From a checkpoint of a small mixture-of-experts model trained on Wikipedia: 8 layers.
Below are experts of layer 5 (counted from 0) of a mixture-of-experts language model. Rows are named router (the router's row for the expert), gate (a neuron's input weights, with its number), up (a neuron's input weights, with its number), down (a neuron's output weights, with its number) and show model dimensions 0-63. Each number is 128 + 32 x the weight over its row's rms, rounded and kept within 0 to 255. Numbers have three digits each.
Before each expert's rows: "mostly gets" lists some tokens that are sent to it at least half of the time. This comes from a sample of Wikipedia text that the model never trained on.

# expert 3
mostly gets: "z", "ik", "uk", "ai", "ram", "ani"
router:145143111133103129113164130100100074153114130096098175118103084168055096155119119112067158084161133119133149117164094095151058156059135133145140156095090161081178095125107137120098142119112126
gate0:130131137142111089152165149150099177089241129064137145084192183127152142135131091126112173123113098134162140089137139117130143151108110125208084095134082090110082116114154170127144091161180117
up0:141124122116118155115141157126165110105147118147170089168022121165097113109119148175174135100113165139131115143140174102103136196155120127103200103140109114155221162104176120155107171155137097
down0:120143167135127147138112185126107086103171107136074057151157064143148112157120171149096140143107093152112129109138079103152147178111103154101141144087122141158154090136113169182171151143110141
gate1:142134106115110150194140134133103116119128176107176087101090123167113144176155158175136161144103109090078134133083103067103118160145084178141100118152081218147091129186110125126159148116136097
up1:164123114127118136148141165119135169112131131186116148091161144110194154121106079108160126129162107152107170151139155148112112060094163062133142142132116161115138136161074122109136127122116125
down1:126093117095105125088124160147147141126133127056078122122159150146207138156152120148085126145173114157096132106177151095146111143090118169069186091120144081145166148146081087130136143099123180
gate2:185180116098127174138108162111138157160141135094100139086126121170136121136149152120137147178168107149131122097109085136156097183082111136130078133176077172069103141145084094093142130163131120
up2:104140137118143090186147094172124108151088171153109046114085078106094126134106127161120147177095111119115170080166070127181147079113105111169142128127131078119138091202104084136101166181127111
down2:179079113165097136112178118108173047097174201097164150061183150131135163109156131093113127055113172152168132181136084145069114114086133132167153154104158134129157096113106115104165131097110114
gate3:163122088080121114123137160171099161106139106174128168069232130167120135083111115123131187140131137142142143152103160120164114143100124155117101161067095113108132099133089155133166106177190121
up3:056100172142155119134146152125177139137153140097132128134122094152147164125103084114131093117121168125138057157208180089074132074138103077092091114112138119127129094152194133154172149179174150
down3:143130103137046108113167119110140131103078170126133114094138145099145135159153104108117082172126032117122089025101127158154073128166106172146079116140135089120147147092110141162145115153186154
gate4:124167113142086136143141131129078125171076145141099136162119112136119107134088122132058128174121085100146119145126156102100146128079134171109204120188116139163123145119153151114153150155095128
up4:106116138168101128057178137082092102157185120114084147158107089149166158102098105125104142142078090112105166091139108125144118147178133175091116112147099155143099086094211135098139103107133141
down4:196112098131133164182127047137181151143107175134100131094138129162119120213135147091104232146122163120171095088149177116088105171103151117182125103142134095099164088143162139142106102088112183
gate5:105132083114160137105134125064136083155094186085106107169079109143086050146145135100114121153144154107132180123132128117149127103150155111054183152121144118127149094177200113182082113097114161
up5:154120079117041148158115187065083122141206162127065086156109044121084176094166118115112096173167119141126124139193106160151098146095158133052121104097131093079096068148129064126063149098147157
down5:204096122111145135151166129130141138176083100130115161128096100147104150120124156134127123158084131154135156212067093119133105191140130072094143151172136158080137152127105211197144170133122133
gate6:095112113100141116121168153125172124140120123084169124197079144149133110122096148119079134165105095133148114162169145088103134116081130211131133091057148085156119150107148127146120097066113137
up6:118156172165140144175116116136103112116071112136090176093121157141128145117130082105173095087108118084102143134084143157112139161177183112134056081162092110156147154131170125110061105174119104
down6:153118161154105115078115177171096160130153178124113174120104115154097092154180100142179128125104089107161099104150126136181123108128169071115096134115150078092103150107109159133133142166164140
gate7:139107120128129106143127162106174102117089085163182133114161120121129157079143176144090149096128132087147127078102097122122103111084113159129140131079172154114133140100129135141191081132143082
up7:115100145155098094148153154159106140087154173061137180152129071135127189148093116096078165093093138113132148158146114115172134123131144084110124134166098106161129185127145114104171133068098098
down7:098133124179154126153188148174132075100127157061129107123082066167120143117154161078114143093103160140097120143152105077110107118164216164144133109114089104125172151126102063123165142105099149
gate8:136150091142159091144151124028164055133111147185120119086123051122102161162145142110118097163146155120103129120103177128136109166147178110136149132136132118068138136131083106124108167098102148
up8:119097098146154166156105145083131133099086157112111112123101156111116159137091169134171095116213137167094145178124082119090142125123096118131127065088098087179206190124099126138143118087104079
down8:101127102126114078117162126089131105079120169100110124128148090129130115125157145120087094100144096136147109101139156108125110154082138104080149175195125164106117109147122080057186082104188156
gate9:078078155180116123131128113148117115109137152087143105151093129130164152035114130109116129141072130164121195184090121102147172131156144138144116141133118136127135076134082078111087118094123131
up9:134101114156119127115115143189098145176101110160134060079141140083160164078195106088134135079133136150105106082095118147194146160183152192153120067200085123090084106134183134153098098132159100
down9:143134135111150128127136161110105129136136119152180131110124156124135135106113113103129138154132114182076136150124083181124103173104108048158157156075136093200153138103130158117129027156113122

# expert 5
mostly gets: " when", " after", " where", " about", " until", "In"
router:149061163122096139182147134155176135142095096132149105099152139151136162149131206132175079148078140126131145120168092078148178130142066119165135176169133139106104190140156094123079079095129123
gate0:122115137097143057159154183163137133150147099103063197130106113085077115084085101046183162152181121127084145103153131102079143121161095112116133105105210136118162137142071145129140095135163090
up0:126100106155182159150182185125115098108109152153190138091077159140110141112103072176212124118107109109144077155105081104147141174168200118151202134150114094135082091139070144132126119081145095
down0:128192076167158090145106128142093133147126144108080136174054129145146127151131163152080103159091137174092079149146140065091081105061121172108099132161096158137072141168084091083102128191090111
gate1:127132151116145117115162113167153151141128121131114119159111091155084105120153127155128106127110168087123150122142175156116103178157146179186139136180166142099196212118161130121067132124168093
up1:073103134116142125147086157092157144124164171110083171097120185130206136142146148134135118125079072180100163171129108090152125113135128138116121119147158035157121149179075148043146100140108103
down1:130135146100155073113184100162168133132093158168140146084120125099197217126060134073160110102108153131112115129072039129185244083142162141159140096051162152130139100092104069112099186162133127
gate2:181119143114173156140085129168129093108104144103169090125139133159126098116099097205124076132125144139114109070103174112093147148171148094125101136075120191113103119086189167067024066177118152
up2:183122114141121115150104168144059136108157137208136075119120129136168139113128133180146135118137155137096110177091141124169095100118116165132060158086120154131102089118115155136186153088093112
down2:116168160144101173095154137165141145120137146117162181120101074067143149147112075144145114139143130145092122176089064135150137161166065173111132127079148156129176071119114139120168170118138106
gate3:108141185091116154183098121073125136126105113144158121118123121137087080102159158091079077147124157129129135096113158100105139120136041153118154144192123108125127168132110104113180132121082141
up3:117075154151151089145129119132165128182117088119169146144137144145133126142146176151148149052109137158172142133161125095125124188149172107100116092110121059156148122198121120046151126166148146
down3:062104153073139128110165197146149110093137094081126172132063113130111195099094091111139092158130138094111151141137111150141112073143133154120104167171082135186127158181142169173092136138100154
gate4:143158060092137130157119155138114127121091125091119197118115165091085052152122122163154122146127180110123134155090182112082119138144130179150079107133133102061090142092174151104070171201104068
up4:158135152124106115132089106151129176103093135069115087111157141113124127121123100098183123137168141198120171174128132129181177156103166107058135144121091113119131105159087143204162110118145157
down4:135176172174099153107115137123106095140153092152068075125126079100110161123123115115121061138103170108115161077161073126175158131076114157088113117056140125154156114097102134145143099129134190
gate5:136101096162142133126153152153161135116158184129152142077161169150146148079162152105155099113104092077117147204112129126120121038135165098141157108160073092189178176151156140108075159068125178
up5:134050078095077136063115136152090187066140142076120112148147096119129150138138122163175094111133111161094137128152135131132152160146142078151099096072152047074117095066124128121127102156173139
down5:166083066089155162111155093157150098160135080156057135090114109159137125167121082057180127159094112090124138142096102190091131112093149157078066125159143130148088135118120056135140152134108161
gate6:101107153112098108082114142164126125116144102072103116168081121110154128144110106153072093163076125110071135165170189138126139178236111037130154119120141125166061136035158133158123130102172110
up6:130105137160156168031087076111147065058138086117077144132151131151102098168123162139105133164118141107138168118107099129143066114074132134135115132103120137103132101155079097113170125034123068
down6:120098157122140106155068121105102095110097126090077093136056102111081125146097173183108116094135122090115144174127130149150120119098114122191108098131134153113126130126183143183157135164097099
gate7:129084115127171116143152157114109107150107158157112124150114119145109110116141206100061165086156066146163083174156104137116056161165163124135175073154182151049122116092121117111115122148156174
up7:080124117113106143111113028119148170115120191217094126102111153160106159126112090180133110155108132144108127132090127107104094108072113141137133187110154117148112132124106148105105129152154110
down7:113130086120124116145099106170109149087111119090099097117143114106134146143182177103154115106107116164129114137156070084139245139131139095081150118104082152050126053149115111116105168088137128
gate8:129089109142167095147136091159164147148080102130083136121124166146103138113147155088152062197192159121150144100104122097062152139123155139151146149177156124129040137158145143146148059164155092
up8:144102145148149135128170118157128110143130139173108103167127164139124152141129117079088169126115161067164102090130114181128110120135158184156161103116103177106109145088130104070158121043108140
down8:132099120154126098105101174155090119150098143099082111129077063151119105136121068123143093104141166153140125103104119104132161160157098138124145149046082168092063135129070128184166205147137146
gate9:107195102080173123120117075121104135167094083156076085109117081157136103122091162127139086063116140101048135123148126120112162166127095128145093141142111080099137118112092081154086139101132127
up9:145155075058126074082165137108157129125094129146067066096087083137149130122087138090167137076109112148086082111169168175122104145156139159144143142162148048145164148160153121110090136133115137
down9:068098154153132113115172109076125110093150145130083133147108112161189101069134124115087185095126153094110174121136133098132141114171146125128169124095115120118110108110127131118071143174189081

# expert 0
mostly gets: " has", " have", " be", " would", " was", " been"
router:122126089102088081068070112126128076132117174159117133139114141143108119097092110115091111073159183184081081105102109167070089113109209105149111138100109060137122113132149119140165135160164139
gate0:123135091094123111164179136096190147115071087101102166142069171139116167152170076176096052084109148090146112131122181167153128166095173153128131116131103136125127115118155042141060164140116166
up0:135105150100129141088167122111198154122061135151125120100152173117128107153142086067098097131134131118132138191165127189090073122076149081148084137110101141091146148131124106153154148082024150
down0:151128174110165136149103094094154154153117133087120152137128126112144159168137180151110131115104128080138160147131176147178172082193123156146142143085066105169137124139139134090209112122146124
gate1:133152116091101106133124117150158080134072099079129155078111151135139064077131125171115143106122090148091095115104149117158056079157188146111132127129137126156131129110195134133066173151085117
up1:127141117174091177131123120130089141142171098089122101140083099086068187147146144168150164093125162106147140077205150131112172149135077132137106090055113194193121110153112049125204178096161154
down1:096145149071154148162118124064101181132181136166149116111144123144139162112156077086172110119146132108182149143137163124159168151162124129147134054130103162139184135155075141071090129140183170
gate2:068082048126070099056114078158119065189106152125111096159190160147105103139118120103091085150090179132121089139074105066121131146100156149155090054097128141078145162121172111109128097157148174
up2:169132170171142142163089172108162110138142102125101145136179146127114143134109121133158101149089086132096079059129075086121068175128130092096139105118157193135142143173136095150140139152147116
down2:088166132106174101154099137123140162141175127147111146119134208129119086089069160157115111153101156098112107126129142060108120137124130081165083109184122070143106142126144139113209104118122069
gate3:071111102115137143119163170120152167120046182178143127130121087168117085088120111134154104118153153122128086152115127102085143128177092106159162142114111161103176170157162135077139121109128073
up3:151111170126073122204078151123171149121127143155112121129118170142138032104085136145088100144089080152086111106175162142102082117153113141102190129129125161164128133127104057142064120145097156
down3:122149130096150140077131109070100094156128135227109165082091163154119072133058093166134145141133177087159130100091107119161187088139142132072104190136087139183174150137172104077160171132106129
gate4:121114143194069117092125165160111131131090132151135070161106075159122127083122140109145104072168151137090129156148079104097091177102095135097084139132073104104123104117194171086103100147117113
up4:114148097115098144130139094121101160111110098133111149128100068216142135156156116132050137119180171100093115102091120168108125131130081167133072115100161111164104099138132135092168128121230125
down4:119179215171117138092088033150132167184082173106122155198111111169121135161096189118152134172144100120127115105140096115132116122152107098095132138138154145090166112114156119124144153092120106
gate5:132179080192112118110187145147060122085131088125152121133132138153085119142110093153154213142170169135135171123143126093122071141172126111129152056188123126193162125093173164189071177112087163
up5:093155130150089092098157156091156088126104101099135067153099139150155109087169138179170159162143148177136129146144092093097153117132128122127150088167188154139103154067174161176104118088053111
down5:107141173164024165112145131099143168075131116171060122116172110167164156148146087121157145093170129107172098138138118094147139123136123113070146087093115144066092107119098047111100193072123117
gate6:131134138093066121139102193168125112131124164146126142120113145104164168141086112093186057146137105096137146090129122102106165112136188156116092114109071111132139110079120098147089126137127157
up6:167113099109169137149139132069114124145140115130180137168186138096124086121115080133072223144108114122164101120138158193155153154152149093116119145106083128096160092118171137123164143170123102
down6:124109088197102078168129110150156177119098180130173078152166103109110134162123130110149126177127128135099155132126111136133077160098139173081096133145189134114059172131127122107109033079094130
gate7:124114121096133092153121165184093122193087171161064138142195096144130113142149157146064120149094182163131144136167148074169145157135130131163125061089113141190130168107113115166088168160145111
up7:109142137121172117150119078124102135118124062132144126133144136172133134172106139082129107053140148136118143125131100121131162097145103134142101155101188083094138124102155217132134159104096126
down7:120096123147078082116114138109112140055128173148166069119189088070092136137138116134114161163121110110174189156136151124152098156142122124108099122104146150107194092187084112098112145190127154
gate8:091161149138166139149160174103164133143170110168176120111123138118136160125138087146133059090216120111176099117150146116115125160135141164095126108172083178110131108124112158136127158136154105
up8:124144156136164106151155148108117100116108128150086109118129172136104157140099149123091144084140113126130144059133145106181115153070078064090093082070099104119130119134184033089203056167076191
down8:056079101194140113113139126133136182170182168085136135185132159042064083129135144167149085146136119120131109105100120167142108155097187094136120155146154116135073123143154100118135101116080126
gate9:121136109115110149165125125168091162125132157117121171122099090129150133149122113148125183078069120138140151119104154079160139160139133170163152139049107128147155130176174121115138091178114109
up9:166112202093144082126138085117202105147154190126199144122132150135124123130024104152109112131138139118117086150130153090147176148132118121134189157146140168119126143110073116130108139081088158
down9:112147157118163161145121163171131138118170106168148141092109075113149148100159101115080133092099143114181135155119118100137146163139105204063117088071107135129090108173151125092178108151105150

# expert 4
mostly gets: "9", "|---|---|---|", "1", "2", "0", "7"
router:145100134114076105119071092152169128073168134081188138119156161112127094112085143095108173137149161125174106123094107170217147154096151135087122068115167114157079101130161134158183149114127128
gate0:118203158160110150104123133128179135071123160122186087156095141108120138153140121116132117141137128147118157139147077134095090099022125174095148129067112114112092160134181178123086097157124114
up0:206164067194094187091141133167130125115109123149136105137086089202096157206190139142155103184199128115135140167131129160179109128112096103158116158055148136106124120176125135121112135152111115
down0:129124144144105130194086140109119169166147105147128150093110134130080110189112150133132152130134158133170176078181158120123138071103099133147116144118087125063091108100174171075128171202124132
gate1:113146139098122138088185089183091067096166123097160175191115129096132110147094108136161159141065140059070138077119077131129088162148142116117124099146187173137135092137139104053116175114074227
up1:104074136099105125150142185085095161100131134140125130107084165094114117093122102146114161150107154135171170137102178146100160123118110154106112092138167125112166098141123078142208091100229145
down1:132069140148149114101149132143133093125108139195199114153119149112120174131112128111150137106123116186107093159109137133091106130178113138120097140128078194159157128107161174137119110150108109
gate2:110142120110165110151116111246084120139131136121129081147161167185149127072174107120078139149124140143124110134105102125128103163111140152096145140123134170113209130107139132127115174169174101
up2:116128177106083134152147088135146051125174131126124118097102062089128113114111142173165141102127118096130159115167160186058221051085142090127137092136108094135081125155068122139159157093102150
down2:141118063142163178074101123143120140090132157122108078133105161094147121177103165078133117168125101122182100122123125098140168139178101146169150133083132168155109080132074116202172151107149087
gate3:105165103166112133099222133140105130136133130051074169107118143127093165143151134182158115157158124114125099109152096189109199156108121164146088138150125093154103110151138135179124151081179194
up3:062134175179103137093153092100134181075179084100183111136107118131170115159123113162099066089154191108077057162136114140114135123126149170151077158103113104114164125151181132135166158075149137
down3:105163112100149148135090099168163097123084156093125135133138139104125114189177099098163158126109069122118157085103083097179142159176145056058141133129180120185070146121096147117135120150102166
gate4:089118134120080179075126134169117119185104089168200132177113136127098111112114116121106111133157174097145086112131136096160061106096150121133125102090050153150141111117148128139089112133131066
up4:110100114135069161140115189161148085109086074182114127162132121151149119217132136164122150134159185117153127144157185140094116130123138181093074169149162102135117124161143135106080123161171121
down4:123121129152109065169160109109157143136142110133125124137144128149096120123137174083121122067119117123148203140127151140136044069143085096160107129162115125086131131096130123101123117111120118
gate5:110084119132145126131075164184181173130117148045152157077119166152100117151108123113148070157103111098110117149103139209135153106169162117096114153158133159177126113061174143119144194138132144
up5:093193127155130118106158159174047139132110092171158124138119153119162137114169132193124111142097141151147094134144160193128076130141103136155109127126104099120100096080096133118110110176142182
down5:108111150127130086094127084156144169175128114134117133108193143138114132171055112160137158120121169193148109148132114092131134135148105116144153191158151102070180136099126113145153104145117112
gate6:103110146154122127089165098178095210134079097045145176086126120160111174151132157095144091127112096171099106117207151183141147139133145160105115127110119140163139104179069107168088077130143115
up6:118203146079126166091141142144118122072110135152170120113172079160166152120081122171120193143142160104127141141097158097141116102105149132143085209178165117177158142145074188141137090150135057
down6:141118089126124151063180107119107146140120115126187138129102065094103185137123103143130157100142105140100155144128127175135112145134129117089047181066176152109093165110140156074179075155204119
gate7:114125201118108109154158145114079104158138169126096162152145136161099089124158128168081116076129075132135173133131140094135117082114121154101131166163155182098170150106112130119117077115112093
up7:102116196135105086121122134151141152111139114166132148151132165170058119107106181161127171052106139100107156121157131102114137103120094087161143114103074182048147136132169155125153159092029052
down7:137109163125086129111109160075108151110181083120168167110171080131079107093150141130067157116118125114102096157186146135142136078142088096148120129142162134103173133081152169158127105104139133
gate8:112166094119106133116075094155131157098157116083135141142140084047062125176092109151134114170063119102110136122117060137136147151124120085135150109106157072104108110167138114112097095096109023
up8:136069180145165147118126108087147142105172203135129072064135159123173136165169163069133084087097105145140082091144113138112110152108118121128114119098131156144128131095154128123157136191122110
down8:058148064117131164098119142109128130084115098124149145150029169144118144122077128135102156079201129173163090171089115092111143108158095129131099101141163115145083128164108147122165110165106103
gate9:113110116090147107148124139073105111148125094111084070139196104124133181100139110173115061185181095057143125154130133114128107028194164142144143120111138150148126111121138104077125106159091117
up9:123090144105064171130184167159133129209117091123167102120150140107112186097120127103216142155145125070084126144116027105092085114200123107145147096089148118090109095079114131105196142125141089
down9:204123133193111108128162163164152100144107108119041118135136141100127104121151124123147117112145168151170126152143135122175089123055142149118116118206093097145109088146054098148073081120178102

# expert 1
mostly gets: " Pa", " La", " Co", " Me", " De", " Le"
router:102130152153227158133193124070081117122125124138092112122110137141155152094130160147131100173118094197096121051132160074116099093164127085187183139154090082148173102136147089111136148147145143
gate0:112120106174138169114115125145131135120095105102125139163123113206127172090110138099100128149114089122165158116183188098128139127129136094125109157115094190099189118115109122136106147146158156
up0:190157153098086103109133086118111095164125162083120145083188098081132101134099119140051107143154110143100062071080035174161161154141094093166139135116092157108080091095150130076116160113122124
down0:095155168119172121081116164164099089097145100113187131079097144097121142105130124165114084120107106125098109094200144120156138143181109091073125146152096100144186089131153177130102110112098111
gate1:141180092149170123187198157150127117130112165145191098135175176088099155165087137166103084172126162144149161125139112102106117171168104187137142115092161047058103147137160138142042114108113122
up1:161148151120146111128095109095121163152155147137208148144076141107125179142176110128081164122116165137169110169113109145105115132141158181122087141078074140083159190152168139095117163139206162
down1:186141051137100152135149105151149185130133095082111160089146121132112169083107162130143111077130119124164170132167152128119158118152067146098160179104161092095058179180098145127102083109128158
gate2:095136119134111173113167165091186081098161111166169120127100119134113118150163184094107088146107129118168161119113137150135084118137103121113097107074160051155115083184121141131165103183118162
up2:127124126181073115139121165162090171126105153101115122127129168157112126093108128178120123130103102188074189190203173152152145093128136120090099115105133092139116128157110077088158110170120150
down2:165105105174117133084132089147141147084141176157133165127177126139103114121119176103101084175138101178101111146083102114127071147162112099108187115128119096080151174134122151066106077094164134
gate3:122162099136091147114124092123114090138131060155169142185065093096118094138163149168068111175076111140132055112198090094111109075146127188135113064087135100100148121121143135147146141168164175
up3:150112180164164155146118091174126099155064123102123108139101058066165138125105130172087155157119140181124146101147147061127193124093100188142138078184118117070118117153118130103140146192112124
down3:184160093095146151102135171069145136140118119140150048176125112136137197133131185124130122084101136150118099141120137097151102135141128171142124143109158132149120133147083175040135135145142119
gate4:156127160110128159126131105145158090141109092080159134212057151126158113112105180180156162081127100101160135130083197154125139112109162102107110200143154143123116151127112130091115159075149121
up4:146117076172229119098094115098149161114151116129180144089091060157102115093175037111213122129140135085159143141096098133112160168111178097129113153148136149109157199114099171119152137134155110
down4:137088136130112168087144157184089141102134156119069138089080073212125114098132156128153158127095163087189081168113105171133127081190124042168132167109116113103084110182139157125141086138133126
gate5:062133175152069120106123098147159086144124121138143092099101120118113099126126136173094116088129120148100168159172122133080157132166129169163119203124108122124108165200203116137138039183135066
up5:133151154125112114166064100140135094142093117125130108139116102114119089158175168157146089138112085081090144119166142135122106086201152132120162119112115115131185153168180146149071048150070117
down5:153161125164126134069091109137188147151132123065148076139141116158076135145141098128120137160124173096136167103108126127141200102133160095126128131091078123157138102149177168149148081133096140
gate6:077155134148180118103154073120160100177140132092169094130148070079117139093164102157110130108069161171157124188101107167132169142181127129145137141143151126089152112076111134143124142152154173
up6:167103104185131131138125142137117114073185110122135076180151128119115138165152122082136160099128164132149082130125200052080105141156107140137096135091110087121157099129114114110139130167122156
down6:223107155123167194111088126133112116108147060148110099140150181180076151142215124176156101077120169086101116195141163078097093140106138148100149112134153136072121107099149091160125181159157152
gate7:147163121115148093130110112106100084126082110159084120096097095110176160151123167116109104123122106122101132151082123120140157138137099134186152132154068123099095184129132148150132134150125139
up7:115146123140153188135167125101126104094097158208115080129170127067144151152150136097094105128153133113148135162086202101161186139159076160140124123140106086133128105098100082115142109153131179
down7:131121114152094119145107139085159125154183111172135170132149160104138146129158159132162162164072173122116073112145113118155113117092110077137076094088137163139177107101156091113152153151104151
gate8:150166149179106140127118136164146184193112128151165128110104096113227109110117110158192102154141149112125121155154097085146121114213150087123166125166109106128111099137106154101180094107109093
up8:080185079111141136145060126100173147089165111133178127114060133168125118110114135127108138101167136118091151116089096162103170094126112145121095127063101147072116157123130146130149133096202159
down8:046115148137121041175124093138102136113069097148226067092237142149104113147128103137075099103136137161139093104111180108108124080174138132131068111226133135109084144147086125092196166123131105
gate9:119081121112121108109133121173131207156182156152120107111086120113102115177130183154131159084108145145113096156160125101132164158101163080127152067196075135148155118143133135148133132114092092
up9:152158104095131167116174146140065084132122117122123183096106128157148106230097120132121139161114117134085153144149153112090096114185091185150103142098114157202072138128112071093117160113156171
down9:159139094140190144111178176135080112163148114108094158093170125156150132152156146140142045184097142163088134130214143180154157179109145194077047133102139124174136159099097146113161125124069175

# expert 2
mostly gets: "°", " \"", "(", "″", " League", " Cup"
router:100221137151143106157153173118101155145118114134113085187146088076129152141144050158134120118111145091153141168135173149061131074162120145085116094148116156102126166119076144122098116173133098
gate0:106152088105136135129098157118119161124159108149102071114075110114142089119150086117157165115118123132138124089157120135120144139148133079160140089155074121096086199124160116142138073182151126
up0:113108161113118113126128164123095128115083152121134145140095101137172167112175132150145136040180125144146089143142150112109115104044183138163106123100147113103128099143151184152131079140143148
down0:138125124144131097130110164133138128140175103158125063105118101106104082122113132117183135111155160161110111099100134147172085137098071155097103131047053157139082099202166121131199125115061119
gate1:107152145121139092186110161126115077134138144181135120107032150092115159171185146101123145195122083091184170105203119081126125166116133155114147146132087177085100110089113133164176104139185105
up1:120113155163182107182152162132145070159049131147125109128095156161070177176120117122087120121132090150128168123120129107157163181095113177202135175115165160113117142067092130117129163209215056
down1:148133085140140059176115080105156147131074138173160114054140122152150122165109119105105148118065188120160118114126120158134144099130104136146133171140136123134151156052129140143169110159166100
gate2:092134101138141133097136109076090105120111086149108070106134133083094106129123132091132100123117138090098143192076191111142134156092120128104051149155117108093086145169161163137123090101098117
up2:201115138128129134114119148190123091090119129098111115071100125146093140107175157149086107111119101133130173140175123150142097154100097135129208129096152147118144140085116083154074154193151103
down2:130179072128153163150144162118119139086090090134188135126096082092073103104122138069177102127093141159113106095121094148100174124103143126105121081130185094190103151054074128095086085099145094
gate3:089213159096117113151147137150094105159052145126160077090133125121111140158142122102171126105084123149157128095094084112144123151158147142159082112096110171100158114116152147106100097144072132
up3:084108096157151157145148127068166104125158185104153094107165090120171169161141142092091103174124070110097156159143123097124091142164108150135169106103145128074117144130105132139173101171126086
down3:110131162163109101108094092063163111161135064166118108159157135085083179145108097155116078148103146180092087109105138190157136159120129072177037134180134064148127160138127171154156117133123129
gate4:138179140110129162108159112131092178119102143114155147108118143076134071166120206106149129085149109150088166159108171124103162131137105138133136121191096147141187153174106096202124167141113127
up4:123035163070229134106134128079155096097192159150123138139107078158130165150092106110140130131146136171115118102156179173092139151160178107141127115146091138176125120155140117093137137173156139
down4:165147173102060141098182108106170052160060070098163124128129095122102161093125112091074105153123104097130126195109119157162109092132152160147126108141117137048153135178100108135153124107110153
gate5:102131126142140166123166108167104138160116127140114145178123155126128116129135109165141156172107137163073083112131082100178175130193130112093068167103072132121089155181136147114122136140123126
up5:106157132144148123133130133126115100076148125123082133073123169152131131130145150094143126121123126095148170128185076149140142132054136153136125139127107109157137123119141127088135150134103097
down5:099084189114179146134113123108168140199130108095147138118080092118182121149125167120089130094133188077123141131110115174100091185131122164112178139070104119108143141112158104140076117144193116
gate6:121150132083127152112107114141164167035105177107112116064139131085131140126140144131141084131169119185137098131110162078146118110111108108165095114154144155122122156083111204134144151138073081
up6:116123176204168089094168136147142128143155161074126162146150136130082107143121139120088186123113215090115089100123184121158154017180119144106118115162197135165073116096139138169129139100130146
down6:123128123125112142127125171121103125139163106115133082147160117092113120094145111190089109120176137054155129177148142143081145132138087182134147081164128135086148146124161170107139090133155205
gate7:099149093164090195122088165115065147155183149193176129129174055087083089118146131092093121121140157107120180106167207127149141142139126083160184111158068130127132114171111144147095139094108132
up7:123143096122192149191173138131153180125092127150154116112138168125161148123190116114138108136167089187155087121045095116125153077131127115095090119143129161140137122147155137081112165125162143
down7:102147135134158129135181185156124117124073143117134115140087126040115098166147102132124149140120192188165107116111133094075115132139169112148115199129163079120109105170090123166143133131130152
gate8:141134110108112117128132102102138077137135058098145105104157090186099132168082120124117120160091137091069089102106065140148081155113155127056154136093108140086171116162149172127095121109132106
up8:214123131062116073093133199187099125150117125103106105138069136127132112101135172164169153125156127123156136150209111105148078108126099166181126161152123103180123121148136112189131134137178169
down8:114106125113107121121144212148106120103087126081162087135115129108097136094126142148140086117121102134183168122165123091089115050107139054146133130099096133168145101159166139148152131084085160
gate9:103134161165165105105111142123104102162100102207137119122092100089119152114098144157100107178110077117084136173143165131122132100133142186103112124150140146161138091074140127171150117149110162
up9:112108183151129164135174202126139185082088139074066140131118125129130102183105050158140130149128153136144134053160191174115112157157157138121127133124139095131155166118158123097121114122124121
down9:107145177177115156135120118163090181180118168078157105108181103062113126102147118111128090053163100166154092103096151181074134092134095110134168176124138125157148186155068153144129137090102129